Experts of a small language model: a variant of Adam for the experts, 269M tokens.
Below are experts of layer 7 (counted from 0) of a mixture-of-experts language model. Rows are named router (the router's row for the expert), gate (a neuron's input weights, with its number), up (a neuron's input weights, with its number) and show model dimensions 0-255. Each number is 128 + 24 x the weight over its row's rms, rounded and kept within 0 to 255.
Before each expert's rows: "gets" lists some tokens that make up at least twice as much of what it gets as of all text. This comes from a sample of Wikipedia text that the model never trained on. Tokens count by the router's weight.

# expert 9
gets: "1", "2", "3", "0", "1 ", "4"
router [132 104 105 136 109 117 176 153 155 145 143 104 156 141 109 115 129 103 115 158 123 107 117 115 148 166 158 114 110 229 138 136 111  97 100 124 130 113 140 146 157 138  56 134 141  85 125 136 125 127 131 129 160 160 113 130 108 145 148 121 153 120  84 130 162 106 112  96 132 158 126 107 197 123 136 111  97 111 102 136 112 110 125 106 188 106 153 138 141 151 147 183 132 164 119 142 112 153 170 146 137 103 123 113 116 131 139 143 101 136  98 158 175 152 106 125 141 146 134 177 123  82 100 128 155 156  99 142 115 154 118 131 133 133 149 149 147  95 141 138 142 108 126 149 148 137 166 124 146 166 158 125 135 145 109 141 126 116 109 131 151 156 139 142  99  75 169 162 158 110 140 145 112 133 133 130 145 137 140 106 153 123 162 116 145  79 137 139 137 137 145 130 127 128 112 143 132 123  99  69  78 148  89 122 134 134 116 170 149 121 131 118 138 133 120 156 170  96 118 159 126 131 160 108 152 131 113 154 134 104 128 120  97 134 119 161  91 162 161 137 115 101 135 126 158  77 129  49 115 126 138 103 134 125 116 124]
gate0 [144 123  97 138 139  97  98 129 123 120 115 121 111 144 125 157 196 157 142 143 122 151  98  90  83 122 144 176 145 117 140 170 150 148 113 117 162 119 118 147 133 116 122 137 159 165 183 137 123 148 152 102 161 154 124 111 123 142 123 135  95  98 106 109 130  97 116 122 140 127 140 129 136 176 116  94 139  96 117  88 149 126 119 130 142 129 110 139 145 121 108 141 176  88 123 149 175 154 165 130 141 103 119 136 186 105  85 115 136 100 111 144  84 149 127 133 127 127 173 130 151 134 113 149 126 121 124 179 163 154 106 109 138 128 151 120 165 140 127 151 147 123  74 141 132  71  84 136 179 135 126 107 137 115 111 123 161 140 132 160 108 114 185 107 155 169 103 129 125 157 103 137 113 179 121 116 132 116 139 116 132 125 155 140 122 111  94 127 110 148 127 153 193  96 121 107 108 120 107 127 133 167 140 144 140 133 151  91 110  87 129  85 124 123 170 141 141 118  88 138 115 181 129 136 150 135  98 111 131 177  89 133 116 100 152  78 118 115 139 143 103 110 149 103 124 144 128 182 124 118 173 109 128 132 115 124]
up0 [144 148 132 144 137 120 162 119 130 173 167  83 111 103 151 117 138 126  92 151 125 151 117 130 139  93 127  74 147 134 140 122 129 128 115 152 118 151 117 137 115 142 150 102 114 124 102 157 140 110  98 149 101 110 121 125 136 139 142 134 146 143 107  80 122 151 122 115 104 128 110 104 125 116 152 119  76  86  71 130 146 128 109 122 117  97  94 118 113 101 119 130 169 158 123 105 131 133 103 141 168 136 125  98 114 138 161 130 108 151 116 131 119 123 142 115 131 127 159 138 116 117  97 144 103 178 125 157 103 196 109 132 160 100 103 128 119 123 138 107 155 102 141  84 163 157 148 159  95 110 163 144  57  86 145 134 119 138  91 139 136 122  98 157 124  79 103  95  94  92 157 139 145 128 165 165  98  95 130 114 151 106 168 110 118 117 148 157 151  83 167 122  69 118 155 134  94 165 137 125  82 154 126 124 124 129 144 176 176 105 117 128 110 145  91 133  81 126 144 128 114  95  99 155 125  95 120 119 145  66 128 135 125 116  81 127 132 143 123 116 123 128 156 141 128 124 125 127  87 155  87 134 160 156 109 137]

# expert 15
gets: ".", "was ", "is ", "he ", "were ", "to "
router [140 124 149 161 103 161  59 149 137 128 139 112  98 151 121 149 112 124 108  92 106 123  78 137 125 129 123 157 160 172 117 111 138 174 125 132 154 118 119 123 109 157  97 169 163 131 102 105 107 165 127 139  73 158 110 162 100 132 135 136 133 122 118 134 129 136  83  93 161 171 104 107  91  75 135 185 103  86 125 147 155  86 153 147 145 144 158 138 152 107 117 140  82 120 137 160 167 109 159 116 138 141 147 132 123 161 112 147 123 142  98 148 102 123 134 104 137 148 107 134 125 133 113 133 167 120 149 116 103 170 118 191 142 153 114 169 132 107 120 165 101 112 163 125 117 112 139 119 121 162 113 164 196 133 149 161 115 178  87 135 173 121 105 147 131 117 134 132 113 153 118 118 114 123 153 143 106 102 129 106 102 145 101 124 121 181 101 142 133 162 139 128 132 153 133 130 132 132 137 105 175 120 108 161 132 120 133 133 110 135 118 162 136 126 135 131 137 108 126 138 153 119 116 150 157 123 169 146 152  82 186 108 142 145 131 129 122 130 145 117 145 153 117 144 164  92 102 123 144 114 124 171 100 106 177 146]
gate0 [151 163 116 171 148 167 152 134 123 139 160 117 142 118 101 179 159  99 117 135  98 143 135  93  86 141  95 137  90 120 131 169 176 141 144  78 130 168 129 125 150 140 102 153 125 104 135 115 131 114 139 120 111 158 115 135 138 126 108 124 115 106 116 169 124 144 123 107 134 161 125 139  77 170  97 131 127 131 108 130 188  87 148 144 118 135 146 127 133 146 131 117 131  99  94 170  82 111 167  91 164 116 118 156 120  89 103 142 111 118 135 116 100 107 161 111 130 149 193 107 126 138 121 122 131 103 150 119 101 130 113 103 105 136 125 157 181 141 116 111 117 153 140 115  98 128 120 107 167 137 116 130 162  69 142 135 135 152 111 161 136 138 153 108 119 156 139 155 126  88 113 154 136 120 107 179 111 138 116  93 166 118 159 189 161 114  99 142 124 131 122  88 166 159 112 131  99 138 138 102 120 134 103 101 121 143 131 150 107 131 133 128 177  87 143 145  89 111 108 108 153 167 121 111 163 114 129 133 122 144 118 138  95 112  93 125 129 122 144 161  81 146 129 158 128 135 105 118 132 114 108 138  87 158  57 127]
up0 [114 106 144  76 113 172 119  94  98 133 153 131 104 126 143 133 129 137 132 174 137 118 125 143 161 119 122 121 148 130 112 166 100 127  85 136 124 106 103 120  91 122 165 148 108 204 116 136  97 153 106 129 133 134 158 106 127 117 114 118 142  77 126 156 144 118 109 129  72 160  99 109 156 152 142 119 127 136 151 146 121 136 140 116 109 149 143 139 148  94 137 153  83 112 126 128 114 108 150 108 178  62  90 125 123 148 111 117 160 133 125 121  81 146 116 114  90 130 141 107 133 107 143 122 153  94 111 154 122 153  94 112 147 111 144 128 131 155 122 168 141 158 140 157 118 139 124 153 110 146 119 100 122  84 118 116 124 113  79 126 146 105 140 154 157 128 160 114 139 152 130 124 130 155 133 103 134 120 141 104 150 130 127 165 139 126 112 144 153 141 101  98 125 229 120 130 158 151 143 157 148 102 125 119 129 139  98 148 120 144 147 135 104  86  65 162 125  90 119 125  93 175 112  69 103 130 163 114 109 138 113 133 106 138 109 144 123 154 123 146 130 114 134 106 140 144 131 139  51 133 174 107 123 178 149 143]

# expert 2
gets: "| ", "The ", "He ", "he ", "- ", "It "
router [161 145 169 132 130 125 114 117 111 118 101 151 102 104  79 141 137 127 130 121 108 119 110 131  95 118 120  68 154 108 110 165 181 126  96 116 116 100 144 119 118 152 140 134 127 109 117 139 153 165  95 130 170 105  91 177 125 158  95  85 117 189 108 156  91  97 151 165 108 116 130 152 157 156  90 182 115 113 126 150 153 153 146 162 106 124 194 119 131 152 154 160 141 157 133 132 140 144 152 100 138 121 136 140 123 130 131 134 136 108 145 119 102 141 121  90 108 160 129 125 124  81 147 133 127 109 140 183 120 132 128  83 135 103 126  99 126 157 106 157 119 162 121 115 124 146 111 107 140 144 121  82 109 123 112  96 146  96 119 139 150  84 114 119  88 156 160 133 131 180 104  91 144  89 135 122 127 117 125 112  86  92 161 167 147 125 112 123 106  89 113 122 129 132 102 115 164  97 126 139 102 123 149 101 108 139 114 144 139  88 115  74 130 140 131  90  89 146  92 115  97  98 123 121 125 150 100 137 135 136 120 102 122 111 107 157 155 149 117 176 100  91 119 145 122 158 123 149 127 129  98 134 105 150  80 131]
gate0 [116 142 150 104 155 127 133 117 143 148 128 134  66 128 105 161  88 124 161 144 133 157 170  67 139 157 138 113 122 109 155 119 145 129 139 170  68  92 108 145 133 113 127 105 103 155 108 154 134 156 107 126 134 141 153 137 129 124  59 153 148 141 181 100  87 101 146 108 128 146 154 136  83 109 131 156 113 132 127 108 158 122  78 132 100 117 136 176  88 118 177 148 103 108 113 135 115  99 165 103 137 123 123 131 143 156 146 137 101 105 128  94 131 152 101  88  90 145 125 140 150 117 142  93 115 130 134 182 152 112  96 123 160 104 108 144 128 109 115 153 146 148 101 110 143 166  93 150 135 152  93 100  82 122 116 136 118 110  90 121 142 118 129  88 131 197  99 149 154 126 103 131 174 129 110 113 154 121 129 133 109 133 131 136 116 109 108 131 122 154  62 133 143  90 131 104 124 119  87 135 120 105 158 141 125 125  73 155 154 162 121 119 144 122 128 147 145 111 129 108  67 106 111 147  97 142 159 153 134 142 103  99 122 134 129 132 146 109 148 150  92 122 141 114 121 138 133 104 143 115 136 114 181 143 149 122]
up0 [168 100 123 110 123 142 134 160  94 114 125 128 127 126 103 111 149 137 137 137 135 150 128 165 124 146 122 158 141 130 180 134 115 121 100 125 134 139 107 111 163  98 151 127 169 127 121 143 121 139 131 107 103 143  94 132 103 124 172 166 147  97 136 130 129 126 104 138 116 136 128 167 118 144 155 124 133 125 145 163 139 165 107 176 103 117  94 125 144 116 159 142 144 103 130 104 150 142 116 181  90 114 125 133 118 116 130 142 166  92 162 139 133 151 139 144 138 121 166  92 115 121 161 162 125 102 121 106 115 134 141 111  86 152 138  89 151 148 121 148 113  64 152 138 113 137 145  70 177 137 149 181 119 164 150 139 116 136 141 169 137 116  99 154 137 105 135 143 129 130 142 166 113 161 138 152 142 128 157 122 150  73 122 116 124 124 145 124  66 107 123  89 162 126 119 127 106 197 196 171 116 129 121 148 119 149  76 134  89 114 114 101 143 116 134  84 146 165 133 125 195 112 125  85  99 132 120 100 100 122 131 114 113 110 168 151 145 160  92 138 137 152 160 110 168 143 131 169 112  84 121 141 126 126 112 127]

# expert 20
gets: "(", "| ", "- ", ": ", "his ", "\n"
router [123 115 119 107 128 107 102 153 156 122 139 105 108 135 156 139 119 106 118 119 102 123 121 138 124 175 138 117 108 138  84 118 105 178  79  77 132 118 112 114 148 135 176 109 133 181 138 117 143 143 103 102 158 166 111 123 126 124 114  86 136 112 139 130 162 119 128 125 164 135 142 132 106 120 126 101 135 126 116 110 132 129 126 123 119 166  92  71 132 132 104 180 127 126  86 128 105 110 131  88 114 136 103 125 124 142 119  87 103 115  92 102 118 169 137  93 174 134 115 167 133 143 141 164 137 140  69 163 108 119 152  98 136 102 129  96 141 144 131 101 148 138 149 113 181 135 130 129 121 148 130 107 129 130 109 107 146  98 146 118 142 122 118 135 116 114 128 115 148 192 101 153 111 181  71 127 109 129  73 145 156 166 159 109 145  99 116 124  91 101 117 108 168 127 152  79 145 143 151 185 128 166  93 100 110 124 137 108 109 150 112 156 103 171 128 126 177 113 126 124 113 184 134 121 121 103 112 154  91 156 140 141 119 124 116 124 147 100 107 127 155 113 153  83 132 171 123 107 113 127 121 106  82 160 103 136]
gate0 [115 133 117 112 124  96 156 165 146 161 176  97 144 161 138 127 105 116 161 128 154 117 122 121 151 155 129  87 136  90 166 167 107  96 124 167 112 122 142 102 147 164 107  89 138 133 113 133 137 146 130 136 171 143 152 126  92 142 157 116 139 123 126 122 123 126 139 141  96 161 118  83 123 141  94 138  83 139 121 135 156 120 185 138 137 156 125 118 102 131 159 144 119 103 107 115 108 116 162  61 123 116 121 124 120 143 147 121  87 111 104 100 104 121 132 115 165 109 113 132 173 125 105 101 114 141 142 122 143 132  90 132 142 149 125 111  82 153 125 128  86 135 154 107 156 132 153 177 102 127 118 124 174 113 111 131  99 144 131 129 125 131 126 133 106 154 118 188 126 160  92 160 111 167 154 125 128  93 144 130 148 151 115 138 117 107 136 127 151 147  70  63  98 136  91 136 146  99  87 163 136 123 131 121 128 145 134 121 154 112  85 132 100  60 133 107 160  96 182 173 128 136 130 118 139 131 127 167 149 161 103 135 112 106 121  84 120 103 113 149  93 159 106  96 163 119 116 141 128  90 155 102 123 118  88 131]
up0 [152 143 169 154 115 108 162 161 151 112 141 118 141 135 115  92 122  98 140 164 152 153 154 124 157 158 144 120 114 155 136  97 134  92 119 126 159 122 178 127 139 139 117 119 115 109  87  95 161 170 100 108 177 141 109 139 168 155 118 120 115 133 163 100 109 133 117 116 124 157 128  66 142 146 138 127 115 112 111  94 121 113 118 156 156 141 125 130 109 127 152 142 126  93 117 124 122 114 137 110 122 102 103  91 152 100 102 128 143 127 100 103  96 165 114  87 126  98  86 158 131 136  95 109  92 138 152 118 139 105  88 130 157 132 119 136 106 127 122 127  98 145 195 110 102 131 146 110 131 150 119 107 111 126  92 126 126 125 133 142 122 153 142 108 149 131 113 125 151 127  72 117 146 127 150 106 127 113 168 137 163 130 122 168 156 118 128  89 154 130 138 130  78 190 111 115 119  63 126 156 135 102 124 126 113 127 118  99 158 154 157  80  97 157 157  72 126 128 182 148 120  95 144 141 128  99 126 150 153 145 107 111 135 109 175 128 154 148 167  88 101 105 141  69 148 102 142 144 123 163 130 160 109  86 110 132]